Weights of a small mixture-of-experts language model, trained from scratch on English Wikipedia.
Size: 11 layers, 48.6M parameters.
Training: a variant of Muon for the experts, 7222 steps.
Below are experts of layer 6 (counted from 0) of a mixture-of-experts language model. Rows are named router (the router's row for the expert) and show model dimensions 0-127. Each number is 128 + 24 x the weight over its row's rms, rounded and kept within 0 to 255. Numbers have three digits each.
After each expert's rows: a language model's description of what the expert responds to. This comes from a sample of Wikipedia text that the model never trained on.

# expert 25
router:119106107092101128146139131117087143138165128117146135142141110130147131149160112125110163103146108128107136132110122153151130122121105158056104128138129114114131129133121143139139087128169140142112133120139089158097143160117120107135153129115107091170092153107179133139134121157095109158138111147121104135141128133099108150165144109163091125109145120103125110152111129085123107139130
Description: Mid-word fragments. Pieces inside longer English words, often technical or abstract, e.g. amph-it-heater, sens-it-ivity, break-f-ast, sim-ult-aneously.

# expert 26
router:143107126134151129116125077057133155135149100126118153112151112100135143130143120117158109128115137095162103131145159164155130100097122150089126093090123176125146156155102119080125113123142092138152094111121157137161102154108090104122136096120152138174105116152109111089137092158165113082116160072057084134127133127142088126114114152138166111120149135155127080112133161146159100103127
Description: Leading digits, spaces. First digit of a number and spaces before numbers, in statistics, scores, vote counts and table cells, such as 3 in 366.75.

# expert 39
router:120091124129127127165130087140178102096142109100094109173121098135121123141095123110131114118124101129167131088117134156170128165159136150101147169154094133128115098109113132090113174107135151133150143126142099134112178130127135131104154171142137142086147102122127110108097139112130180122166138093128105158156113136112083119116120095096101123151120137128097139125174108135129130128177
Description: Personal name parts. Common first names and final pieces of surnames or name endings, such as John, James, Walk(er), Gardin(er), Merri(well), Dol(ly).

# expert 34
router:143167113118140137137142132110117122119084094105106098125088086096160135077154099109124117119164107160133157098134176132098173101111114118163124134156127136153152153143124155137128087122122104153120124111106151150146133132129157150149168170168147145169106069163114149148128160152170148107136142122109118114104109094100163178079135123083161130115067148119113134134126123154108155099115
Description: Heading and field labels. Section headings and field labels starting lines in infobox-style lists, such as Details, Screenplay by, Personal information, Early life.

# expert 12
router:131123113111105152164172140149158122093160137132160196132117149098134160134100162109168133127106173150130139181113087177092138115128150164105128144113137087096108127122149121116126115127119145127122152132111107154096155160143131131155122086147128148113108147154142172146161116140168120088130097159158107140103144144071139129111149115105099108120137156168140143111166111140170084109109
Description: Noun endings. Final pieces of ordinary nouns or whole common nouns before of or punctuation, such as timb-re, cant-e-en, version, plan, list.

# expert 36
router:154080098103084141125150140142134139102144097125188141054125136108116104132149111156103139128107126159106120161182103116149128152105152154168129108130115142094136081103152110116136112148190131163135114129153126112091106115147149117134083119160115159125130113121095126115096120095132160130115075090124096089117141106114134096111132140142136122138102130158161105153165130137142106099123
Description: Mid-word syllables. Early word pieces after a first consonant or stem in ordinary words, such as d-ur-ation, pro-ble-ms, con-ne-ction, al, fin.

# expert 21
router:151097098117143141109121061139176120161100138111131131135164092106142146111105169103137117108097140132154142141127167144156091169154108108157146101108124155114137171097132117144141139121143116149154097103139118120185144138067154110114124104141181136137098154130136150132118134115097103116092129094154123174129165126112123120166122105164165083157091105094128088122155153082134117108110
Description: Non-Latin bytes and table numbers. Byte pieces of Thai, Devanagari, CJK, Hebrew and Cyrillic script, plus digits and spaces inside table cells and statistics.

# expert 11
router:144150109097141121103117128163166115165140108102141164102063122143123121141094103129129139150082153110151149135168109114086112106142128168137134100119142128100165152099125158123150117139138119143131114109122100118135166142129114166148127101108104140099170160151086178101138102134147163166158191141070118175116140114127174109111130103124162138133130135132125165114102111103172118102087
Description: Acronym letters. Capital letters and short pieces inside acronyms and codes, such as BNSF, FTP, CHOGM, ISEPP, and model or unit codes like C1.

# expert 33
router:146166131113160135145163120153114123162100125117089125153153148122120134105133118128143145136120111165161135084120133128172115088120156094119109124179129136148113121091133160164138178141076095102099115110096168095157125128100156142119101068110153103090131105109159111165116122121150106181164085098161147165154137151142122103145130097146073098133155083164128158113109146128113124112096
Description: Foreign name onsets. Capitalized opening pieces of Asian, Slavic and other non-English names, e.g. Ch in Zhao Chongjiu, Kh, Bh, Z.

# expert 30
router:144146132117140136133091105164150117144107114124118146160150077123085137126141139171155119106099150160112094116106179128132096167149147114145126108112129133145132109161142154120114164147113101128108129128169105133121129160096168177127131132114102141171135145117144147126113113110160103134102108141063134111113146141145177095124134127134137097123158138163160091141127113152130142132140
Description: Inner zeros, countries. Inner digits of comma-grouped numbers like 11,000 and times like 5:00, plus country names such as Mexico, United States, Germany.

# expert 38
router:171132108116130134110131076135137110142076113111125144108123124132142111118158120126095093108125128072107122133172136178156114132140083166149093104098165136085177124110127111147092147110107120133128106130115143120158122174109113153151110105153194105145165133108082133104123119106148144127108162100096101173099139116141126114113126137112163125113092154152133132130160123155118113094154
Description: Later digits in tables. Second and later digits of numbers in table cells, event numbers, minute marks, years and coordinates, such as Bellator 298, 53'.

# expert 6
router:134146130131181141118134135081123120134144141103149112122114115162091159081094122133131151149134152148124148175091104126086139137149102140145152164104102100138159114102150147134161087167161137120127153134096093113139085119142075105075126162137185119097126151161134138148093160118146116144108102129132144160134121125135115124099133108105131135108091145172137116106143168155120105129132
Description: Occupation nouns. Occupation and role nouns, or their final pieces, after nationality in biographical list entries, such as footballer, politician, crick-eter, and the article a.

# expert 31
router:145171146123138128103154127157123145153103129145116078100164176088132069111137148126106103157129131110107145109114174106077109161109139118107140120140107122112083167130148108093109139099152113118122164109139082098121118129120109120117138160176132115133127156162136131111110118145168141126135175128137099157116137157124164167091142088125129133116139095141164128111117129154137143105181
Description: Infobox line markers. Line-initial hyphens of infobox and list items and the colons after field names, such as "- Phylum:", "- Website:", "License:".

# expert 19
router:095099115101106124125134137127143124145162111115143142086131125139130135136126149141108130133105129137149148161129142118131144135127139155123121100151156115160119162153137141181143115107089116103143132183149108143095109123134108105155132162181094177105083126115166164119121154070134120118100089150088086087099103205167128135118130164158082143130127165168162160133137108142141136144118
Description: Verb-like word stems. Word cores carrying meaning within common words, often after a prefix, such as support, pass, form, leg, comp(ass)ion, opp(ort)unities, fav(our).

# expert 37
router:109159169137163147088130135122150114115115108100141125116112101121137155089088108133121129154110127123146094152088180141097136099192149128142143126126116114107132171088119148118136122070152113139110122104168116142136114114140156126129148142108104134148155119134136126129136100137130146067089159119101137147125100145139088172080129123114143109089130142111148135132145110093109129101148
Description: Table headers and cells. Table tokens in sports and election results: headers like Season, Votes, Candidate, Result, plus cell spaces and row-ending pipes.

# expert 7
router:152171107107141125138109091151111124135150112119147129139128097115153149099157139123158100121117136147200087123137160126136103121082126135152135144144141123155131119101155146157130115141098129121114095116138175130193129132124122149117148074090129138127128099120138118086101151159073125156130120172135137163162156131125142103113128134135098127130111129090153123104100143128127159109114
Description: Capitalized name starts. Capital-letter first pieces of proper names, often places, teams and people in sports listings and tables, such as W(ichita), Br, S(te).

# expert 18
router:137128150094149128107109093141147110136122116126112086124121112117108145092069110130137128118107137140196129080080101112143110145092121081083170131167157113134115153108112132139108137131122155114099149120120127138147153113119115141138137151100122091103077112126087123136142112158118132158163124165145142163145136145118104158111122200132139121132129155148136155169188151088133137115133
Description: Surname pieces. Capital letters and inner pieces of personal surnames, often non-English or Irish, such as O'D-onnell, Fer-r-er, McC, -ić.

# expert 2
router:145107158124130144143160131129177111116139134127156129160118100141115138128084153153159141120128115172166086098100166158125108141098114166144151088144140139128100133119074111121164114117150150132149096107086128170113117111113078157149120137109096134098160119116154107108135118093132163102082125128112129154145116125114124096125130136072113122106120132071131135151115164107089162104178
Description: Name and team pieces. Middle and end word-pieces of first names, cities and team names in sports tables and credits, such as Viktor-ia, Edmon-ton, Gil-bert.

# expert 28
router:127092128136137143105132150136135152162130111137114131128140142125141151186170133154148166149132105145141124141139133091160107124151123163117154137099102127138170089146129151125114108135103185140097136087154106137098111113151153148141141124123089121174142147162139121119136134132166103091189098170117122100088127118150082177083119129145164118131151147113144121170092131143142095150127
Description: Census and measurement units. Demographic and measurement words after numbers, such as population, age, km, mi, lb, percent signs and coordinate marks.

# expert 17
router:139171120129140115148141093121109138156144160137113147121116134165119123112169107078094127088127110137090142121134132168104130105099124130127152119105119162086095173164125156154128149087109111143121112118124098088138100157081146099116123137103140135145139105118100079106137140131140106119098105106119142077074152155123127143159104153111141158099111157133117103140185128148133086139140
Description: Year digits in dates. The leading digits of years and the space before them in dates, birth lines and ranges, e.g. 1945, 1942, (1613–1661).

# expert 24
router:128134132159154130102104126133114124096112106115103103155149124116158110093157127164111113135135195108132127125156094150097071139115100087126139114092134100151150133135151143136123125107143126109125147149100102164112138115150130124126177155141109123141177054173111147127116142107096105126118100125114129094138133108114146101167129137135140130152104087161122124118125095131116081130136
Description: Main verbs and auxiliaries. Finite verbs right after the subject, mostly was, is, were, has, had, plus became, won, released.

# expert 20
router:120136143162141131147104162134163103152101113123144091081096124155091149178108150138107144080099140157090143111132136122150130101150129166140102154083131100148146127128113149117149099110146138154111140154134127085111158147111081121113151153147135126118106187134107156146161118125106127161150105125137094157126109086091122119150129139157119123123141168132108145145130120148113185109150
Description: Academic field names. Stems of disciplines and fields like econom-ics, mat-hemat-ics, social, music, techn, cult, plus the See in See also headings.

# expert 5
router:116157127104153131132148135125108127127076166135098174136129123122143155130153111114085124127125104090120069191156113095119144154176117127078112154103123172136110121158115124125163160094106139124112096122112171101099087157157181149152138164105121132192136139092131169129124138134163116143119158141122169125114149111127129142117154141128158074095120132129129135127140095168136145143086
Description: Determiners and ordinals. Determiners, quantifiers and ordinals after prepositions or "the", like this, each, those, second floor, first professional.

# expert 27
router:125154143120181144081100116162160119144103145101135145105163161133136119165138148125162078134134118111083100149104147131115127105170152142084123132153153104100161105121154129130073115103160097118126151111104149135150124102086130145139114144118098096152137113125104138107153144117132139072120127137082110181140101128140135110127126126106121135164144121167184131119129128127131119105133
Description: Place and list commas. Commas, semicolons, slashes and dashes between a name and its location or date, such as "Nairobi, Kenya", "Park; Carson", "Muse, 1974".

# expert 4
router:122093122122109127108153146144138157110143103130126142155159124122099090100122124118104109176122130140177152169146135112104130116169119074131104123103101130140131132116108084137112178167098140129120124139136070163122083098137125140117127099141083151093109105133149163102122153167131082156164144149135105075090111169147103163144121133112113104128135173105153095107083159135194197108158
Description: Dates and verb pieces. Month names and the commas or digits inside dates like February 15, 2022, plus mid-word verb pieces like attem-pts, tri-p.

# expert 9
router:128129102146129132123123143150165119105155090111104131170127156101119167132078161130081110153115111153138142163136144127112131100180148150158135149102140100131112148135152092147102145125142123117116092129089153127093145109131097133113145095148113142110139155157123167165149137116152163146119143177112101148126141107093118125124153097137138126129151133142121150062122175096124128138123
Description: Institution and career words. Nouns and verbs about institutions, sport, awards and work (University, Award, worked, competition), plus name-final pieces like Cov-ent-ry, Dall-as.

# expert 8
router:171152097112173159144142152166085115140143118124083138154129087131115111095132171148170092133148072152130146100141147115109093119124082148089150129168105139125098148088150102122154142127098088137139126110147147167137123101107153155140150116158139134102129148112134111111154156098104144141152141061128101166157136108146166131127138101120114117146138098133142202163100096093145135122129
Description: Titles of works. Words and word pieces inside song, album, film and book titles, often in quotes or track lists, such as You, Love, Night.

# expert 0
router:076161133134124127158123146097111112125106127180137126115148145108145142137120104154110091137154095157109121150161128120098112144161094112094090173069124124154112166169100096133145151152114153150147121128088155146081097104147154118102123161073143114186133120125135143149108139155158160163113167150128146086087150094147121133121155098117133130086101134088127114124110131110177135143094
Description: Determiners before nouns. Determiners and possessives opening a noun phrase, often after prepositions or verbs, such as the, their, his, its, these.

# expert 29
router:142093101118144137121129133114111117126103144100123105155092108095145101102138098159162120148115109121103078114132138116150096168148111087129147153147111160127129088123142140161142145104153136130134186118185153173102123140159101168094126119136106132109137151148134098163131115145141125099157114099127138124146138164117134105150143157152129129147153133090085071134157132107101082106185
Description: Taxonomic Latin names. Latin genus, species and family pieces and taxonomy words in species lists, e.g. -idae, -ia-ceae, species, genus, nov.

# expert 14
router:121117084112142110169126139133125098151096089138131124134150137155119148125182115097116129126170126123147141109096097119155118153099159078141150105122091109146154116198123141100170142106097141123143119101143117118104122103102155103135151117128120132166102112093148118113133115123112167146076109081186156122116157109159126135134139161157113108166152151123118157133091139121168155165126
Description: Word-initial pieces. First pieces of longer lowercase words, often adverbs or abstract nouns in prose, such as ext, ind-ebtedness, larg-ely, d-anger.

# expert 35
router:137138136131133132115143113132123131144111153153153106141106113125144138153105169150162127151111198072093114124144147106105158142157155118184141114084130148111138117187135114096116152167086102134126122150134141125152130136100174132150156146134120093158135171144098146164105127160155105097136150191120106144126140131125142159138097115142165121119144102129137081168123138160075123144102
Description: Geographic infobox numbers. Digits, coordinates and field words in place infoboxes, such as coordinate digits, "• Total", "Census division", "Mayor", and parenthesized climate figures.

# expert 10
router:106113163124107113136087141135127136079102112133099141094112150142086135123134142103131117116138135121103163170135084087149118099095146133106131095114122100126134130152144118137117120114137131115126150155148152145129114106161164145111130090138129143148159077113163068129122124129085118115123098117160144094146122127129114149156131151154109133185135084129138146107164135128136146114096
Description: Verbs after subjects. Common verbs, modals and verb-initial pieces following to, he, who or not in narrative prose, such as could, took, g-ive.

# expert 23
router:149161142147125152094140105102146135136100162116160090106140121100145157153114117141140136114154169117092104104123166162099106141117182133101140156144118113122116099072146130114090112119151143158091120141127117120088133157127111111129144126159124128203186094134107073095124107128098134092161158162128085108120144133191152132147134129112116154114129124149106116122079168109148142104115
Description: Table cell separators. Pipe separators between cells in data and sports tables, plus colons after infobox field names like "Position:" and heading equals signs.

# expert 16
router:136141087142117141097081139120090137122109128132107118165146110162195155139116127093128154104153124128094138148141115127130134081163114135113057133126133122080158129157128134140096115132131137095142144155112154133115173133128111150129088098136099085158116101125140139087136148100088115100139146091136126081124119175107163105093155137102144147107132108126160155124133109118090126130142
Description: Conjunctions and prepositions. Connectives following a clause or noun, mainly and, in, as, to, for, by, with, often before the or a.

# expert 15
router:108140151104159103166103149119110125144096149100133135101119139087129091125153096136138130144117147079111104123145078113153140150088124135162138111163112115109146109110102148138150125115126098143118128187181144112121131120146087129097136156085133097209133126147126157141091079158090146130141106135152134127121144099114161131161138151159152114118170130097106133165132112119130108133134
Description: Common-word first letters. Single-letter or short first pieces of ordinary lowercase words, often after "the" or "a" in technical or biology prose, such as h(ormone), h(indwings), wh(ile).

# expert 1
router:104115143128107147104078137130133137122108173121168168116126175116127142127121115159140137097131115076130120174122112155121155101137134130154130153132149098094174108137135135118110166127128125129101153154160105071140160121139167102157128149120129083154123121129160104110167151111135154082146195121161135160194151111095138119151151077151131115157177108134131152109120085120167153111120
Description: Punctuation and hyphens. Sentence-ending periods, closing brackets and quotes, commas and compound-word hyphens, e.g. state-sponsored, judge-rapporteur, "...".

# expert 22
router:123141113124148121095109140117132134105109171124145146140110142152136108133129089141150070178125158136103147101117138129127120129160109077142157164108115128142140115122153148092100111126129133128102156081114119107170137123147140134144096151154171105128135148115106108132143093103092108143149135156124152069124113136149151138079144097128112144094101057165143156073148147136104107184124
Description: Line and section breaks. Newlines, paragraph breaks, heading ends and table row ends closing list items or sentences, plus the sentence-final word well.